Experts of a small language model.
Size: 10 layers, width 96, vocabulary 8192, 11.4M parameters.
Experts: 192 experts in each of 5 layers, 32 GeGLU neurons an expert, 4 picks a token.
Below are experts of layer 6 (counted from 0) of a mixture-of-experts language model. Rows are named router (the router's row for the expert), gate (a neuron's input weights, with its number), up (a neuron's input weights, with its number), down (a neuron's output weights, with its number) and show model dimensions 0-95. Each number is 500 + 50 x the weight over its row's rms, rounded and kept within 0 to 999. Numbers have three digits each.
After each expert's rows: a language model's description of what the expert responds to; "comes before" lists some tokens at least twice as common just after its tokens as in all text. This comes from a sample of Wikipedia text that the model never trained on. Tokens count by the router's weight.

# expert 22
router:438460561514479477439425613575515505436463452455468545561472479486536449407463461478489504460585568516515445573575456547497498471562461528517486447435428535486441444417613520481463494516497533497403554537495435487539542430435430553503564513438587450470572434544428522504554488516438479450
gate0:421508543496592502493465481397477546482516410493567539448488496519408479452504421508560523556575544526504459498534433443538538466514522570441547599555482476515562564508529531566519575512547545460468424523522501463520496583497504579586590515460645500408485542463502416492584484482552479522
up0:466490433460492470509560421492529489393461591536402459483491537446581541510463629435511523493500527471454579535508539496476572539527422480448580453549544582493451476440518517432405570488497503516544466426542504464560510461519552445467464453548462471548523619486427476517510530393490542575
down0:478507481535402485514568536479442588507433417527504492488436468541516502532471526558421447498550552562507409519520552609525495437476529485498537468487409538515534560528525454588515572591470418554565555527472414481509521595417508579487568541491519491462505502473540429501485584518470508645
gate1:456489390479542542589467428486560455464452436568547532493518511594474451502472430470574496591554549468511493448484528562521433528416479512491541509444456552571537488514478475454425503634444471470477495461462454515529546534424576432504477467547543556512377457490507450516546423560417564488
up1:496586531537550503499518493571606468447506425542494456492488543489507514439426509442529496490589470562454449366552509613548493521582512445520487501512451551628493534577557561516514479557496565446413468406505552409588455493529511458510489436445497532537447436509444486545531434524456482499
down1:478465596434515420531499502577517659511535458401551449480465509497507559476447494570459520553477418481466473428418520477503504515488559551441475524470493517420457470472559532508493476416549458505545417437483488461510504520521461324467504595577512545460575491483506527533469485568573489468
gate2:459566546451567465457513494461516513469626433480540503477541548579377550447521414462566458512564487520558507420488461528400526468503498546522413579514498437487520362492429511531579422522531522466553542420456505526452499548558435561504498459444513508456527554486479437565527473476508409491
up2:498463535542435530552495524548458465481435579585491470512500467415572458541502535530450553464431512474571519638466463423626575459427504467513510485521469540510478578473506442493417580458372425590422436608506515529519470493483546426504480514478489521499481495472490573513438529534492550516
down2:471488460591460483591579571492506514403635497474492504429513579496566503487479530452494556450531550469509511523516557500547507580454373440515566502486426443555584445532488517409472466547422448464546527499470530545405409487570455511567500499507531508465556478462513529445496446538498437591
gate3:487469467442552527420570521500462537459489531502525568469503491544435478573596535613433521502476483451562556407418446536486478436487489503464537576542511473529478404504560511421563471555576480528608487376501480479544478513545548478544519468504399458425506516582544444575549468480554539563
up3:490510585460566491384516416526521486482510505494418643558471529494440487516503500461512493426505541396512478417482464568536468485483502560485397487506530519438476428501528513567525528485631536473523489459465485460497546516497447430585570491487533474409507545540526515495630478508480526364
down3:602465544546490503456373582441510616578444572557565506470537530520577570530533439447532562522521470470497505437488463461485486462516527530481492461507502524535548429548559440571558550439449532481532527490534475547523400543517483491574519463615552434503564517495507384478399509561488460498
gate4:427517484581563493639564562572528501463369541408577542543487532567490463468537461627471486480529493517499584445411521527527532524432544562524404452500506543502532477466520506501547488559537464502491517537457510497415459548510527448466488556505620560597500538488450501504492465587484525527
up4:527480511361505488427473427366363566508578459571442464444511484450526547545534539491534523470449490495491470525546481465420465532553530429474540544441516454454481493572502467516445515435471481450480509454465528538633558498510520501533472484502393522410521492526633445482506517465542493454
down4:514494543473514485468637536510517518519507555558468391438635485512529496487540467446460482408460372484486540449505445510465452486416469569530474522582519476544485420514559592505452442509466433523537552514492539426475479568571484526473508540566572532503452501613533456498572554535452497574
What it handles: Semicolons, pipes and commas separating items in gloss lists, specs, taxonomies and table rows, such as "warn";, (UFS 3.1);, plus verbs like contain, include.
comes before: " ", " x", " D", " p", " B", " A"

# expert 23
router:487439568561614450428491529527469488540501597487540516535414448458498532575440502434511539510485454482566458495537517554562476508561596476616445436469510590518486423524506491461623464548471471454488556473529429463438570509562518495509605556447407490459515487545490436454572537510475532476
gate0:468613524590457455476468470487418537480447521548468541520393542519450476544490521476523559514520552409548568418573461503502541542530484488472458475446506536456606503429572483472429406440500537429486522489480484441495451556568529456513468501550497541575508455546541535605476633542448565436
up0:552559503446613499442579462513557468525504416567504387499541406506556487500491397540520529488509475548500543536497469497533498511647415498511472492516380479592460462431496488515555557478537576542482450518461511524549491482588569494521498431494533582510522482487494571491557411475422474580
down0:506512512523413540433496501462381519537562483505539475523511482428475523474479545524389516466449532508509502328498467561522498568469548446553561520517422397420508542443513552496538491514485500538459541580524460418474564507564379494519467487498459454516517409589490558417524453478545558446
gate1:594443598554537454463480459536493494476411548525513454513474459448442487510553498492583531505498533531547441460503490548586469505534410532527593463508454465467441514485501555501555585616422511535542455462483534432545431541597511447474603483559489523493479468583454419459428559505573405482
up1:487598493487423490473482555479480496481455583548406406505487523474584540616489497495529559495447523462481616496555530552528504506470533539411514430471412428492460570508510537542505508402596512449568445449476514496559547526493435493486464536482480502416454512455546593566607505479490400483
down1:515501476536461461455550569491543496470624396542504501428597550494445538498386550512510483452517453499492539496429489477456471383483501460501418511579536398439494381500514519486382426412524431513560426517456496470532531451453524470477516503530455424543485552557520490531527575547528520538
gate2:571518633574451489497510580530462580503447509533555486512498449528523465523407524448439545454439486432555461541437441481454500525451483477570399447561544529434479464436545435531465476582477431466570528456562460491432543597466459401507502480517520550436470458585475518549561563481523500564
up2:587488479504415493485424519500474519532518497548484520416466507509483514508545490402472475449477519436612447377485531547568468469452568570482376541482509489551431487483489503532526458537410535554628538491522500489548502565504441479505545428437469619459505503509505436462502635484425524527
down2:491452531590489514529487444491523436472502477441507502453518431503574444506574544527412519536573508474482490596547390599504472516496560488609518492532422490557443471545495440545467432466502468487505650490412539572516448566488420580549517495514528427525487389537557549517503542517513442539
gate3:500506485549554435534584482488481570485492525563571512473466542449588439482521437477500438401370472556520408520512481519431518510542501542507517526420483589500488465504469523444500518550474406523408517546550589573477549592445481499490508622509579598462443474513495439526497463417522535448
up3:495541503456387535461531520469469448521568420457379458389503588548452481522526433471432601487546575487439497423488457494456513475441541596571482474534501463527587510487500454468448530390460456537369497555507501530487510448449437442481528468499431453544502575488495525506429483533445511490
down3:568451421459495488508549467503519483541578449448467472449517533459543540519439532434402629469513643521509476435480424548518519428431474511477453515629592461471536551421456570543472481416481423528491449471484481531530591484511426494442467537467474543503579518453508473564520566490502528473
gate4:507441594514568519526490431605479544450527466539597521540465555550481550508473459537425431437452422566476425525500581423527482547517522505551456518496577514564352510532487406538582481511539466485469464454564458451466491529585558412510481528569542483418525491534408489523549537495518466498
up4:491492490485414539479491468507531444514538623417403598563529541469455547395491523420468484511516505432481660494500493544555436520454509444467534497474521493489560480433516483447501469606443467550533413513454469484513534475424472524583546510461478585539451583490527570485514586539451492443
down4:647388368427427564566442490531468425471560483498477487433492457523459468552500474543416593522504541465575418479455501586451525506487561525515485436504514496462496586515527483467449535495536453490584517439496494471467438459489450425468529472490461496515489483572516436561498447429399453474
What it handles: Nouns for teams, companies, bands, forces and other groups, or they/both, usually the sentence subject after the, as in the station, the duo's, they.
comes before: " was", " of", " were", "'", " is", " had"

# expert 44
router:409549527484522439454436584444532449514438439448450461459465543519443557480525460487536500481517475412429465514534470526504402501527487393540532495417517536535461491423496522439607453374508492388457536531514445555472500453553410527481470521432489542488464494434498538395475471550436576452
gate0:582513472418462474542510419529510471605528599462530381565505487514556457505524533483601536398522448575477503500423524542554614458512514448574474544459444429515489488460420509508505449509482436486629533449490562489441549461562467486491553487480495520521548488443548587529504491521534561577
up0:631538503447441499558490458470430496594482614478499454518503562460570490546546560445564545412487495521483447454475531549499543476516545407558441513501517436579483540458477479402578467562530470483590484444504528479435570457555416471508515486388498546533560472458558613512502487502505548517
down0:465441523607459551460438476564512450588419478496452591530539485487515563535494471381528445426556470503570488529501528511509484543448487491525495465475461521389516457451502476472431436552566488580512458564559467481584605497445575493521508519491461493408433510398545449565386500511503513535
gate1:430459518471535527480488470392500434512557451568525498487569549525570574580503492558445534446458527465525493511535429465494574462465447516475505481442393511564450558492456470453558573497485510459495486456500615504379483505517478500541381575486479485523441418544482519583573382577517483454
up1:542498560446481465485409490482495588497487476493518502413508518582600481423438498481476520472564519577484521523393408618580442514477542508510545539553526453496587572498510615448384473590484494531485511441557494544471558468566477480507468552463446562456452440513392510532514495469471474528
down1:540417576467473548443559464431480434443537519509447488568494384436496543469574431528548417431498475506517395507505372433433444533563508467476497555475587454492525458464523528492514498449484445511517497464461497511445565464428506437513361529437388465475497527500496513575507485566486449490
gate2:549495455486557450535529408481510493516450494529485410503376455474459547451522504489550557479478566429485563592506512533494440570608456486560447456507608430453493549519549489519440487497458498533529506528496529441447515671552391509434477503527514436402446470477583538543465508535494500516
up2:504543579523454477544484423520509469555511509458531503484546491515444491489460487464395547545573435498484492487557414578508616445469494561466557483534524500390520558459416472591551565541499466478386509565454541509528444432541641524450533558578533576542481496505426470493514554498434455477
down2:526447523497528508513539532427458542510489523523540507386501472490533540534560580489538509489444545532542551534438448480509608484406533536554549567543456515522466406480551608407447439517507504427529456444569407528550573518525625525510581455513529533430506497459539575444440439535486501411
gate3:574496473377479449426505528547441513542506447514514535456575444543545489473517496495596568526506479471467492527472532627532454631458555511463423518412473547459598472487591566458476483473483489412592512464517521529430464478514413493542444536482460580557445530589540514507430548485468503509
up3:537469446439508503440506539450451573420599499503528552546506511514434553484484502442488446459526532507426457536485517528481473534470589482489442603474576529439453392534488549533595471412537560390503440544531550545409489454487467574415484523508545519541527578542474487457420522542562413434
down3:462534466537513473420461489503566511470533494449538478561473431479508435629570530545452453476434486485506524474521533535557458444521471426561466501451445573442506608416502493429459483531377582463551565485534456500545474533455631526485530463419470551576544445499494480464542396523473578488
gate4:551542591511513452496549502509525557459534501439437458478531454438454501566439471452585585533588518381545529477529436537575587455501447471504544567438534503475525499518487501542456516572515458482507473463512543596511495595422487543546496446376529555543491527413571482383477450465445464465
up4:550547536561389506546471458446498496424549429547560492487546527461546511606530555547472559508524508452552439460408431576550462396558495531464503527506536469408531522506542627483561516524520580532446501487397430555492498603437527528494512403462522485484536491546558488533499419496497561519
down4:428526551438529540485439574469425504553523452474523474511474511571399457483439465438531421479507461416488604505360480406529450498524497465474476532562572454557468467492490645527481557468538526478442486454503548543487413482505432502547582496452500541536443563523528514479555476422579469448
What it handles: Adverbs and adjectives modifying following words, e.g. now-defunct, then-president, as well as, such as, known as, later, same, new.
comes before: " as", " by", " in", " to", " known", " for"

# expert 34
router:481425471511504518512487561560546450472536560465500525480459405480456488510430585632448527477495468522452562495503502578527367545493467512552453578512499519536512439499509450526520540527446516386512514450448444483521553519463496556463595534577432441523488416590533472378496533453476511609
gate0:455498434437501542483500494513521530546534408511448503539586516538535516481477481485472621546443501514610519491464545568476451627501569518504547420467536483596524444473478381476418418503424453543486518512442530540573439528503514477420532423446506552486552436514431542521493556563492600543
up0:467497453456519440531468471526482436569449470553474478533502498587614418389546442536496493490530479548477534458456511476548493479445513503442473492455461412566534458477425408481503508508531512532550538504437485461530427522539431526494438593499531362404531560634540491435452539520562564535
down0:542377425385493569532582443561547539481514541524508517460511539522568497526574448410460476526483532489471436466472530459435532596524459530406483597539554551514514503480485524603493559495509527508488408476536394495436538491460484477538543505559511412535601569506545495416502534422452505500
gate1:479532478436528474531491579537527500487458492467543435501463488547538550560412448493493517529511566497491501486440506480428557465459529488539479436502664453397515539523464399463514572496604510619522497440486546522450489535542562576559565584512574576491483398498539492401487460563486539526
up1:506531510449517497542477590547508415435500499528537390463499460553491471516391435507504502506555530556425581533468451441475575516489495551465393442596616479496545533513453345520582512510549532471547524459524522518455422458468616502535587552506543537500484454489529460501566489552502509519
down1:475509488535457458496545531474368445411557547613599499502502506516441524387508425569551500508474536570538563595642472454523487423497587508454532508566589565468533464545527459537436567529484477513470503477579415540458507447507553530484552432487503508521511448509500507440498509496562486449
gate2:452452465517499539465428491557434462575564485548434533434565581519447412544514418511478412635455401548551467515517506520532556468465451509534462433538418450551537476531503560496566581565413488440526498473480515564528525539429567457552482583543507530510541550535461548521511565503591512530
up2:505504510439512479443542518569554457503499435487533454494515563470596420447479598350534489571550513470540527517408502525483416438506472513458484422432528492481517533463606456531498561590558487550507523495484499400537409529501434542514553567412587453545519450531479539478465415544559508497
down2:580391546469451407490462504440464496486569457496473514519332520509497487457505426548463561507513508498461517490397589538556469504451494454569436484518529461521562545485450452446519518548486430474510525472461488559522537536448522477407527459478528424514600396493555504617550512453419554487
gate3:563575494594645460500553547492522458537514511519579535481470474520530479455540521499549469439402460448586481533466561542456458442558515477445536495552504485593472514518515484483516605455419472430519548378488453485498451581499495447426429411515500424438520438448488462513487568406497474492
up3:460509494556505436508485582422588548420544468453572489512495516404382461534549477445459548503485494444564460480489429508531493567467468437590484563513456427521541580468508431473493409532491509563459437499424609523560508437544467464475568438438503435520448428511527461497577496536488582551
down3:546570552461412501536473562507496411492467521473565461599410494486549408577513518564511415471410465586468429487592534455519542521478532509516562542424454524505483451503414597537592449463501536478470466518562472447499534448495502394456507563454520513575452464451529479538468440513484567424
gate4:469494522563626457466516428429502490470554443511409529588562507517551490509488467577432542433507430507493486486554489556520486551424516472521454544463496446462551540412477516554385597520423535533361576523619508473488542505479538551519506434525470484502413528492529468546465520448517522423
up4:470546455484462566460504472493527488574599508512429503545487500598440514467448463480441465504530420537561564462542479496479520439478540463570451498526483482588439428438571529542638462472465500490506535546442460538425463505330554525500600482428512536509541491493607491500435515522424532483
down4:515516514494395504495429380518477558501461477403453422479546506534470456516496457496544515514439573631487405556469496441475468432510508475516572486515547421511430506488495505455535485526632458493479568521542491542506446541426515493531560458463535489509467447543462462598513587573521395596
What it handles: Occupation and sport words in biography descriptions, such as football coach, rugby union player, politician, manager, often after professional or American.
comes before: " player", "\n", " (", " and", ",", " of"

# expert 55
router:518525418486520491554469488544555473399451430511429476412501505479468518509578451489432540519570447527556430525439505441537472529480399489551460647545471529438525450456508624602460523443500465504479497515487388478567470580515482557523448524546497517459564473477519408487429444456527479538
gate1:578533466489365545460528455553506496458590529485524453447585468515429525505469431496528479533521466534655517432560535513473530513555535555634566510515512520521526555530575387537420461516513469508587522453509489490525537555534471501457484607451516538436508531530422455471584463501508552523
up1:410462432499546455450505499447438540351369455429477488576623486407608510447503473499461517566529530494434595496520450413558488543518534446493492507476456557398484485505462567528536455529447531475467500473409474434485543516478530493476519460456511489476432468447520513508446485450488479425
down1:494518478490479518501496571426555553485491510563506456536540472494501531423437471454609520442498436510452490570457549529443504587549473476477533476584503401456484544505490450549417611440459461452539419440448386444511455465570596512484375500391452481462482493600509531497479521457495519506
gate2:512451493499459537516470453635432538519415531539483506474515547462515537482481517556458508443544558529582465408444538544481557464495491464459481512558475473482551490407598521454465485392444517475527517464422474558579543500531552528459453415402593552566561503521609445401463476448479487452
up2:513525592541429445547486514473413568473450423557424471572500532408515481510495563526470573538476425446430455466501504398457456547559543480368482499462487544456517599425476547438438561501440557531554490507423590480447525509424531602519452535446496551494569497490536477488478517488451520493
down2:613525476544465433535551539501506376453479470531459535452498507455590513552491418522381593466421588469502490513522536516512596497517529493449544554405533480554440546551469504383471559522527471422577516468481468553460458542512528522601516537484442507481542393547555507490466545510444506490
gate3:479461608522544478526490539594501506498430430484511492580674553494501551502584487528462530498555397533496483429535545474487472474512529504457486568556526466526517515590439584463539468540527462474498487528456436507470530524438603540662455481470477517476541522524463538473449521423465478403
up3:458561426509553447544546542435584484522528506512522619437544471479488513526502472528537446475495563584381493555612462498492471454509551489532500496426484458476472499520539481468470464450493465471517566547450563399547499496454498458567524495403544444531411439525508506624583493489518394601
down3:520511511545571498477433514520592476397532463430414509486506541514511475449592547455475535441572471485547489533497534590550503471550471587506502545490423572584525517567460511558454538498502481460553563378490548495472550493471467483472605511559476527397442571503457432461462351537477516490
gate4:501509489563564535547554418481474537455536444528427551510586487573503442478552522519407419547556504525487523444405528514502509511448527541460512533555497548495574512550455471556561496455490566490458427503413430466543519406554459481609500560518537519458339482515504454553475512483515591397
up4:483624464553546494563561577473443563518476416485431494463461426563527470562590493497452430529442538552490532527402499531469491533464481499437559530539540555495624493547471513592554543474511479492425476468465455493531478387549435493487569519537480498541480575468501452412455597454477542429
down4:517450420524556446529495497467425559534535500580457517597510483485527506602588518510552476543544479533509554533503525434501592423511522529417569457539481517478492536390449513600477456462467478452453540391566512538514527370476577619514528437506488399509539534513503490506526491443500578471
gate5:465520538612510455519465479480525579459505562414497455304473474516480471503599410525515512512542482478488507482503493421484567498511495437532504564470465391475558543472459477486409543518442475499492455495518469515545416572548534490558540497474471477550479427449502501624551593427500426478
up5:477513464492514481499579500477534512520497449547458584558513521523446565516460498522458512468463417474386563504546505475506354495543536544453423451599490542445457454502483517495556395488468518512497546539489462460460487468403571515494402404543388646450459515483542472478519522531413527534
down5:500524500584479497418549433556579504437530505458454472454490444430525472489441523429495529467451476643582498540483465489529437555520490533603441470454521555589478507504649444494471485499488424437484501498546523461526455560499500470578532553571415478523486527475591565406538523481458582490
What it handles: Middle and suffix-like pieces of Latinate or Greek words, such as ital-ic-s, Cathel-ic-id-in, Op-tic-al, plus taxonomic names.
comes before: "ian", "s", "al", "ic", "y", "ia"

# expert 5
router:526546406448416562509529518487499537582469484525480401435436578537554454478530428471431571505420522554512573562527511552538571562468420456511593507476487563647522624445540477599462525507495496522507559494420541449433569463507452496532477500494451480518475488485560516505509501496460523429
gate0:493472563560542434593499493514494491479452575473507464478468492478502496451470492536427467483562559506483529508509454524493568553570460480358665576476565449514521509555525490528519507451487441447592562422451475399453438377509393479550444503534461503425463527471489544502513523527572489467
up0:469519416506502498508455478553495592497453547547539457457352487485442426484561525605469542523492486563559475449455472500482443507569574527513555553551563485527469502519420472573578489603450464542421535442480458492536504495506536514597445499399419529427476546537554423506437513564473500433
down0:445551607462545537607473479477518488498531548440438521511559553556510535559481622511596441508519478422524500563475517483482498467461487473531465463519425573541635496399466479533566366499462565585469441491433532525570470500512490501480483498463515445424436500479557528474515554441505494590
gate1:477536455507510503531558500504490553543438486480480403451433512519513505505507497499561516563439447469542549462478441518514575500419523448511501449533589446553492352526501434491443416574413463450472526424567411417493499475498516509541351456452463447496515572502543438571486573439503580475
up1:548510542510509440474501490550556421494587509426443481530496504546489507457370554529608565456562490484379494480609462540455517558523472523428478575511463492500523483513546451434418473352479498582447423553530536510473555528508398510453483567468486608516475530501518556525491518461527487523
down1:539454482499464522446436504452429597504542385522529386447660421524394504470421489602486495468518527555516489481468444498503497528425528477497503408523505449513550501522524575527573511520550566542516515472518560491510424490489511564494544450529579420560497553578535508465556521481554558434
gate2:487482504427510522423476453516513522483402464557540555503580508483518496446527533489467533506477547579560519525494469564454545559490397511554549517431509512531549491445509456538587457564535474468555613442442551520453483523460499573493440523471460465418503611495466515547333495438488594599
up2:453581518490429478422447420503527568512488428495526556439509559466473470531472549522396501566496534496487597584488456515396637535524467509517503523447544554601574505475514461497499592449528546444526555402591564483495434498465516565522487544455468499490495542576478517552479454520615528506
down2:555500613448516550487516477489450472454523530390579509539525413534467482475551523455441471484526473448501436544578574557582471563581578525473481475575483514540396510477475530492596537554546539519556455455489430516564565491464485439469538554544477444484537598512470564595524422445432512445
gate3:488548530493573527416505469480469519452517464470434450544539469622628496587507518539480505493388589509479569504403462420510465533454529454536618511501582514528392489540521511476554447458472488509479522506502410461487486579526548507591558427420490507431448510461501535487560485576484457526
up3:587580515536505391429442484470516501383593463450507509553520439577510527654433493539562531534508524518457579498554587505467531490394465543593548461511566580512474505531510531495524554448459476552478457504519476509571520555440462447504562531503503484470471497495435431484482599486442519438
down3:466520399490515525528482456428497446577497405494441533430477565542511534549489452471470495470632508535597463532435460502451447526526492487484580465514530511518448584485523486435476580508516391392459511496519492520460507533515485534467597494511401506471414578555498504521605486507566389569
gate4:427473481541476425537511511551424550549493516623533531541473502575600589460549432588514478535449481525485506481487528608482519463469557493562490504539446514544428477529406538456577565599479455580550460540506477515528510517507526438438445506407540485626506571516559560476555535452491480451
up4:448517455563404581560527518478454496422578466519467563387449527488545476398595482585568487500529536610524574518518501486481502459529470475450488569622489429463506449459500497487587498483529528454526491520410428561451622503467481491458471541501501484536532541437562509484427506420549506486
down4:427558548492475460492477508472460422498400430527440464490511566502630537517476592573423549489535508493533508422593443448470543483531496465482505443473474507380362440532503584550543520490470506502542465501489378533463504506547511517464556528447498579492413528452512496568473432546507578497
What it handles: Nouns and verbs in fixed phrases like in addition, in contrast, in favor, in order, plus word pieces after in-/con-, as in incon-s-istent, in-ten-d.
comes before: " to", "ing", "ed", " of", "s", "ect"

# expert 30
router:512454430541489563489482502518506466466465429449479478443436441475467484438489440568486524449537423467501569533545420512424597406428516490543525491507500536411509414491558445499550570517456519383528574562557447448443516590484494469581550479407511433505531476612453507436543474475455558519
gate1:475439406544628455516562499413521500449443527507424472451468490531477504586497563613599557486449544476500456515555524388508479486566555517522545497493422553505619547498526534508417515547572426485539480611507504546542405501468497493475517460456486547487524487474549561536511571456433530495
up1:440469409625469486562509515408510483487528470434544477534517479518536549544552547450553495455518453537570490412499501521422456511447611533462483541513492493528486529447534435493485505445539490435514470607461475510441487479488536585528663450506414560523493561448527461598507575591460468486
down1:583478555624494394443518577471506487454496530430545548478521532473532483517562493448447534458448583491503449471556470460501517468529547546476541542443436576516478562513543471458472500553537476514617477473455495504446607537476501558593631555473481513526524502403535477504556600587472470567
gate2:503548485450537454484517552542499429441454524441560415538487540452530430516452448523512463516506492612510536475533457482470554544480398454414341588439570452457527483499599529526616461474498510519557521488434551527524449566471523533511505518493512583566560525561563505452480442525493539598
up2:476505526488465455530515545553528443549528578571418599456382521496436492600406478518472520538419526541437468532509519403575497500512485519533618467559514525540506463436463516386522508451423535514432449546459472578485475475548464587514517481522493496480334527528461532523520510449500511487
down2:603486577482474521512510523478458499462557513472580517491461432498491553466518439465423500498415583478471476450571502405610557602495492477488649461480541490548433607532488512481537508512430517595592564530562538535441419510522449579449556484482513442511453516511448549539432517490474488493
gate3:488481487551552494444523519569477444593468455507600369488456559545461445364521410539475510546480571516536471437463444526569521537450529441505539539493531567470520442525486521494483470485597466424557425489617507401513533388500533459518570480558496520548538504514562484454449440501507533475
up3:519581401495529486537589494534557440488470497441548470486441538485418485461589538534430528487454502569502447442496478564466494566497498493500460496520540482544544458545543473450494511556576404428557459477549552525532496467474638557380626469612528439457537497477490475436466429545475490460
down3:529446453478479447450494466654533432489494484481510512526472470438521495369539561453382552528495481501482485509580548522568526559569523532440449499480527563604480501533453496471455494481484519516508493415573458488542516562436438425529553506549422384582561533466455451446483472513419540446
gate4:517530393516550580564423516528537477509488472467494554493565486498453453502508512485461560470452438526486505550525528420556550484465561530469478522498511516553541581456408572490493528392539573540494542530540500451479523541489524437483468443621506522562346505512362502371507546436459485476
up4:493437488530460494398480490503515446539541477507511479455490540529462527568489551548440433417541556528473582519500543492471520569480481493470370514479458479413491494494581470483580506526558500500533427551416557557527565355415452440467581572430462453448590460489560481532486459554575445487
down4:494540509472478554577435398513525438556468568567527425471475541596499593573479516549486527541421470543543464423396465504497458525492489491550540481371498511513452548508463442533533465560566407561463515433469456540541430411571452531501442521483428550420535489509598512528476461556515509487
gate5:508512512524588450577513512500539544550531482426469487480459434498526464393409570479426480476468484418553561494506510434553546475501549505493615540474498556511588534558478428466564381520574444479598527447545550393517508521432476424516552426419464515449438425528472493473519547488485540495
up5:459543562518584574591494413484512548488488428472454521452516497465462442471494433475536541479510433509457575580408474483483430491505552498627505561584532597506528509423490540471592557544571526561504569524626575437452533493485503524540503522426549537522516557453425454538458565512506524485
down5:467454482492429526545543557462538396477445518469672575414486477466538522563418526450482490491432548513452404471516546472533558519487612515553482485507453519504499534470546591446502502572406478444493598469435446506561463541455484399488496509474475475468489471474538545514509562488540529614
What it handles: Nouns for military units, aircraft, ships and vehicles, above all Air in Air Force, Army Air Corps and Marine Air; also railway, bus, destroyer.
comes before: "s", " Force", "ing", " and", " station", "way"

# expert 9
router:522444416565498605574517532485442535454498562513429571553468542504460526515567418547415550576562487517472515490451538495454501464528440494601521470498512422526473541378457607471479579529443450416417502550494411551542526497436494530525483495433492477469479458533452550589476442547504492426
gate1:426499506349489461602568443528487439503503501537579520495573454553483432446594576443490558651504495507455580480554404522546475498563495505497442462480512438595544510520532485525501517468492567497546459559498453562435480503492484501584515473535515527602441521504500457413450511506439465518
up1:556489454586474606389470473413590526423503473510426491477475480438524579490439443518547384508514559469508463568465593424498474521507533538481538441490454547459464528466414538457522476436452522506461535423520575401545542511555450425427468526425476473481517485436521420545529561535496509518
down1:523466517473501466471590572518503483501542501444491606591452496460517433424529567461403435545526547580533543464476491539347459477481521504559407425502561500511507506469552509513590491528596500524502481392516492488419512436523460495471507476573436433545536525542495475438431533472387451528
gate2:444566448539448511567566499626529511531431547526417451450555496559486494505548459549454495490559575536574524465474567491458526483458462507556469509431507388470517555425444595572376471528538455501501521512416566529536489555502502512442509439413446547416487493523537432537495475528483391499
up2:469503496471568486622478521427404519516487481513397523457481534533470555427582476485563512500430440461428511469602484401481437473499576609442447509492445458506527519492479501521510536426459623525470560520434485415529513493557514501412439452488537556475423518524463524545508492547417453577
down2:489474485527501570585354482462554438416502506375485524402582562502591556492512508456502554527591429447480483537531584520544467512490446527574537546561551464471552398485478545545499511472453519544457503507460586512579501509553505519563506514464492467390489559463544468519502500478516398548
gate3:483530383399523486483541452447484445498573463469547622528493531544488468542520428435470465526459539523424443518432507425556545470543634547489537462425537474488444513519538584511496573476478537497494536579599514454415501457490554549508496503557516422584515463465600531425451477448482515463
up3:495418455462551526455457462451477585547588493475505540531591548498504519513444457564450439469442571483445504539521518482457482507530606489549540583436533502558421524559496536448491623515539496470483495548511585573397497551525460522508549559577481445593514356484544528482428462454475515535
down3:478414423425503526506544511466471427468521540503566467521426524470409547485558496465468454593534514611437539555464436498546516520524513512595391428493489458415509491576558493555468590539535517456499415504521489601471567562467588471488527460491423516480496487597542557535497397471469484518
gate4:545580557527632552540535560527531534514460476571519533478400472544489519477458572494454469523602373566523522523500515508475451512477540547493559494471407477559515526551543429433585500481515532529426481442497475571464454536579505494427499530543459458455387395459513540576550534512528513429
up4:539515482534446517505509509470489488460405555476427459504542501577566497568433492508561463495418417449480474447479436520460522503472434497464469533512468521447453502443503509393532533461454564494647556558564451407611592518550452468543496536449459436454525566532481509377486436551473440540
down4:530578538493545486541537551472481514520508470439432513500450513522405522478526602476473511460528553464678509482463428514447462486447497512447426456488516449471457573498569542502480455529548454545450390491519490513462433481608512484522493453553391494528493585461534625474553583506539473419
gate5:452487524527511486505462561409456517514569502490467443526443419461444502559591501452503471450476490578455488524486553529466603496454491475452516532535544537536487532466440454634557530555468493469468457426538529498569519310439501572593586444438508464536498534554574529530443478547546491489
up5:491512534560447497508460533425484493524546445511507454524357423431465526580583518467524483508518527581478511509459591544536562514470573519435549494559552510541551544455452500568557495570424506468527450475589489461578490356475515534612578458449505448549485466561558495556431497539480477463
down5:516408521454507546535423565548508433613487515496477462536431469507402412498516461527537471476544463513526587571454480435479496638490526519488620469433541550456422477518618413405487507418486530524475454510544439550547470534525488510473464530505426550487494493521493463514414493432431524504
What it handles: Inner syllables of foreign or Latin names, especially species and genus names in taxonomy entries, as in Stro-mb-idae, pygma-e-a, Zam-bia.
comes before: "e", "a", "us", "i", "o", "ia"